config.yaml
n_layer: 9
d_model: 128
n_experts: 64
experts_per_token: 1
d_expert: 320
d_shared_expert: 0
activation: "geglu"
moe_layers: [0, 2, 4, 6, 8]
router_score: "sigmoid"
normalize_top_k: false
routed_scale: 1.0
balance_loss: 0.000102
balance_bias: true
router_logit_norm: 2.0
router_bias: true
init_std_router: 0.0366
lr_router: 0.00104
n_head: 4
n_kv_head: 4
head_dim: 32
vocab_size: 2048
norm: "layernorm"
norm_place: "pre"
norm_eps: 1e-05
positions: "rope"
rope_base: 10000.0
rope_fraction: 1.0
qk_norm: false
attn_scale: 0.177
tie_embeddings: true
parallel_block: false
init: "normal"
init_std_qkv: 0.0483
init_std_o: 0.0114
init_std_up: 0.0483
init_std_down: 0.00721
optimizer: "muon_variant"
lr: 0.0073
lr_mult_up: 1.02
lr_mult_down: 1.5
lr_head: 0.00849
grad_clip: 2.0
warmup_steps: 200
schedule: "wsd"
decay_fraction: 0.786
decay_shape: "linear"
final_lr_fraction: 0.02
batch_tokens: 65536
seq_len: 1024
doc_mask: true
train_tokens: 400600000
steps: 6113
dataset: "wikipedia_en"
Below are experts of layer 2 (counted from 0) of a mixture-of-experts language model. Rows are named router (the router's row for the expert), gate (a neuron's input weights, with its number), up (a neuron's input weights, with its number) and show model dimensions 0-127. Each number is 500 + 25 x the weight over its row's rms, rounded and kept within 0 to 999. Numbers have three digits each.
Before each expert's rows: a language model's description of what the expert responds to. This comes from a sample of Wikipedia text that the model never trained on.

# expert 57
Description: Auxiliary and copular verbs. Forms of be, have and modals after a subject, e.g. the population was, it is, would insist, have been.
router:522505455512508486480492497500483510493492460520453502529453501554505538525473523472489501474518473522479510525486458462521514512480532510501510477467510484492556475540525521474572526474506482490514519501483495562484511482462520487475551500542486517502486528495521497483509497507460460483486502508497454516521495526449533497459488494504450475501511503519548470498489518496492475516519
gate1:505504498488512523510474483555483491521553472501476516460527480543506513549525498481506481486523489432455506476467496481461504520468528500504496525464527476492514500484476469535483515510515516528535521536509455480515491488494502539481514534499482534514491487458465451499477532473515543514478482487512491518524487531504481500500527493525489491521542464497462442473469473529509500459502
up1:524484501520482487544470460531485497494518492541540527502482490504491519544498513459495423512530486504494494449503518477519484483508502546488480526448498498508498501460476495532479511509525558496526483530499490513499528476499537517476453525491524509498500503452481495480501547524473470497514518501518478494532493493507496519483511502556493477519468456519463476502506475520550466550469
gate2:526523524476542527483492530437462513518530498500483488456505481463498495487506534495526485503509497513528492490555488506520481508489473523533491495442480504485499494507466509466549527518459460512490495501513541487510485509485511524498503494474493517478493434539503467489515487516489529509542499460516511530494516562526471497486494534509541471502485448498521497522506496433480458525511
up2:508501533527512584502514453521540442532498499485497503506506551492514484491489492500465514484513496499500514478475536483479538484502519537529499487479517479442523483519470507501469531489503520531499470497505463509503484496485469496478472492511484454515504559475534493510471457510536462459489533524498478447492503477488517502501483470481496540440505493510452495506526459502510480502504
gate3:481478474517501539505477471524508485505497453484491524533504453507524539519466482506504508483549474532508519505507515539513516463506491491462539469489475536528491455456493479456465473548461535482473476525467487486487518472468499536485490490506531484508506550499508475482461480476476501524525529506514466505530489483530491503508486495495497489575489517496508507498506481533542530545528
up3:516539526491477504509521515519494451484459529486494476501520498501487519475528500488519469551458540449476488524503494434474485525513493483496434486498495472473489494519513519531539494464470444538477513474481495503502484484486498423525469491525480522478492481540518502515561496511512498495459490524494514478498493525477510495517506517491537501449511528503454484505523510500534504484499
gate4:517521480519521502518527533477484486556485463533490479503534484523542463499521455445509466501532510485526538499510478459497505498531468497479486493473515517508492510505530515509526536535478522535493484496510509522499510493518513502536495485542476502442515489510512479512510473457445466512488541452558503486499510507483509553464520509464502485526545492498540481499478500495523447498483
up4:481509534490504491507491493548528531480473472506498522484499462464477453479502534510501451484517478486476527501545506507496534500522480493520565510515443525510503521472487482500515510531449543501490492535435466502515516477523475482515534495521540517519524547534524530480490509520489504477476497469471497518501554500496505500490473471482536495540517510512482488501431488527528502510516
gate5:516511507514506476540528490461493507493534510466523484488517504511478496490499478477487479514522497501505502533469512511473488538511470448521473503498525493505511512484572520551533503507462495511524470465505520485454533523558531509491502494520459487519538500500471502536510452513481532459465508505524533469528498524480471500518502509494551531515553503502529435483496537484502455510484
up5:510481463452468507484455497535495532477547526483516508496494533475545540492522528537498499499515455532503497492508503528499494514487499480511486474544503483471496486491433518507464518508461477515465526493517450493438441487475477514482508495526496497502499453499514525486501533532486515506525471489503470496482487507529441453478484457503479487528501542470508526500493501477523496524472
gate6:507513509532502570471537517543527468525473459485493519535480473485454493503517503496471519510465471475479448489517547502488480506502554506525513525527484430470505511480500507521516509517485486468520477493446465499493521494503483485497497468500505485518476483502511468465509479536489488478489516505532507521469509519467450492485548538544520513507524449482499521489510495492474543524501
up6:513518515505482441528480516473515499494487504490482481458470567434474523493488493473483494504505513495542467502487531481507505488516497489473497461543481530512518544479523522497464448519522509484500471492529523476443477484494528551537500514474518473478553508495493541498504483541492491491473519523510510487542521462539455535518511530497490522475466529477482504506508495512490485509468
gate7:465501472545481496499521452469547494527462456505508522519479519523494506522474483510478559488576532485503506451471543505487483481513493479516497528464498546496480483490471504509521538522480496501473493497459507504526516516526511497505498500454510552502505518521511517495490498465488505480527510485557509463487491494521477487481510517486473485532517469551511506538456498525504478506560
up7:473456526510475473488471513493475517452507541538496496502513443532527542474492497474483463503487496540461493541502477463464546502480468556503509470477487505531495481483484495499481560483516509517527466490526492482539517510497517506495482478529494473486469459512510473494489479503510440502496509499440472525517515495529489467521490513521564510506509494466529459507496504523496502518475
gate8:517546506529481485518545496492495493471515490490488539511524494475484449494523519502520545514528450551523479533470507525533509464505516488474514492522494485470551451523519515512498564479519503522501489496538524529522485541479500515499512512488541471470511546483536521493497480480507477505528519525499508507518532529474545456528523487532471552523479480520487516503482452493473514496485
up8:511492499490450518528418487485482539496490511476515450453474528495524527489498494509485471512521507482550500550537519465491522540513483503504488492486478468501504505501517468494478490503472501524467512472484504485464485491524504492485514508483543501520495509536471522490508505478530511472486482517546460491485454523539427510551482498477501493469527443518533513461530485500484502492488
gate9:471540560487529497521465513458497476474531540465528487476491437498451484531504465483464493504509516486506475507517508525498523534501497514515507517482493489495489566495512576436494516513509461536525501480512485481503498526498466527528508452497505487486532536519507516517528503529489516455479486487489481472499529444511491487498495461524498466505494492502539498487513526496461497505480
up9:496529525506505504464488515473492508545482519469520481506455540525485508532429495488499507464535478515496510524518477474491533491518495509486515479462463501470532486482457524490473469514536482523486568504467513482490502505475500518523507496491495474455506521522537486511491532533498500469482510534484515451558507478525525488537503464526507468532467484513520551471506517521513519529464
gate10:515498502492478511514543501533501468506515491466516461498519509508492495478490497558500513540518489469490489479492473465473485476512454547508545538499492498468554506510476530508526512500459484483490481495500490456509490508475531530514513477476526520524454535505452496471463488501537493452506520516495519512545479532498495460519491487516448464507543511504502537503441480473522544524484
up10:492486541567481486471454478501490514490514518523515552506476509478531506475505511474479506480438495465491526497524517468492421488529491508475507461532477517498473566498523495504485538490518510517539517522501540518470507503529496486489501452529480490482561523542510514526503516479514511548484506495510467462487511500545497486498515497502508533472484498489463474495539515497511502473504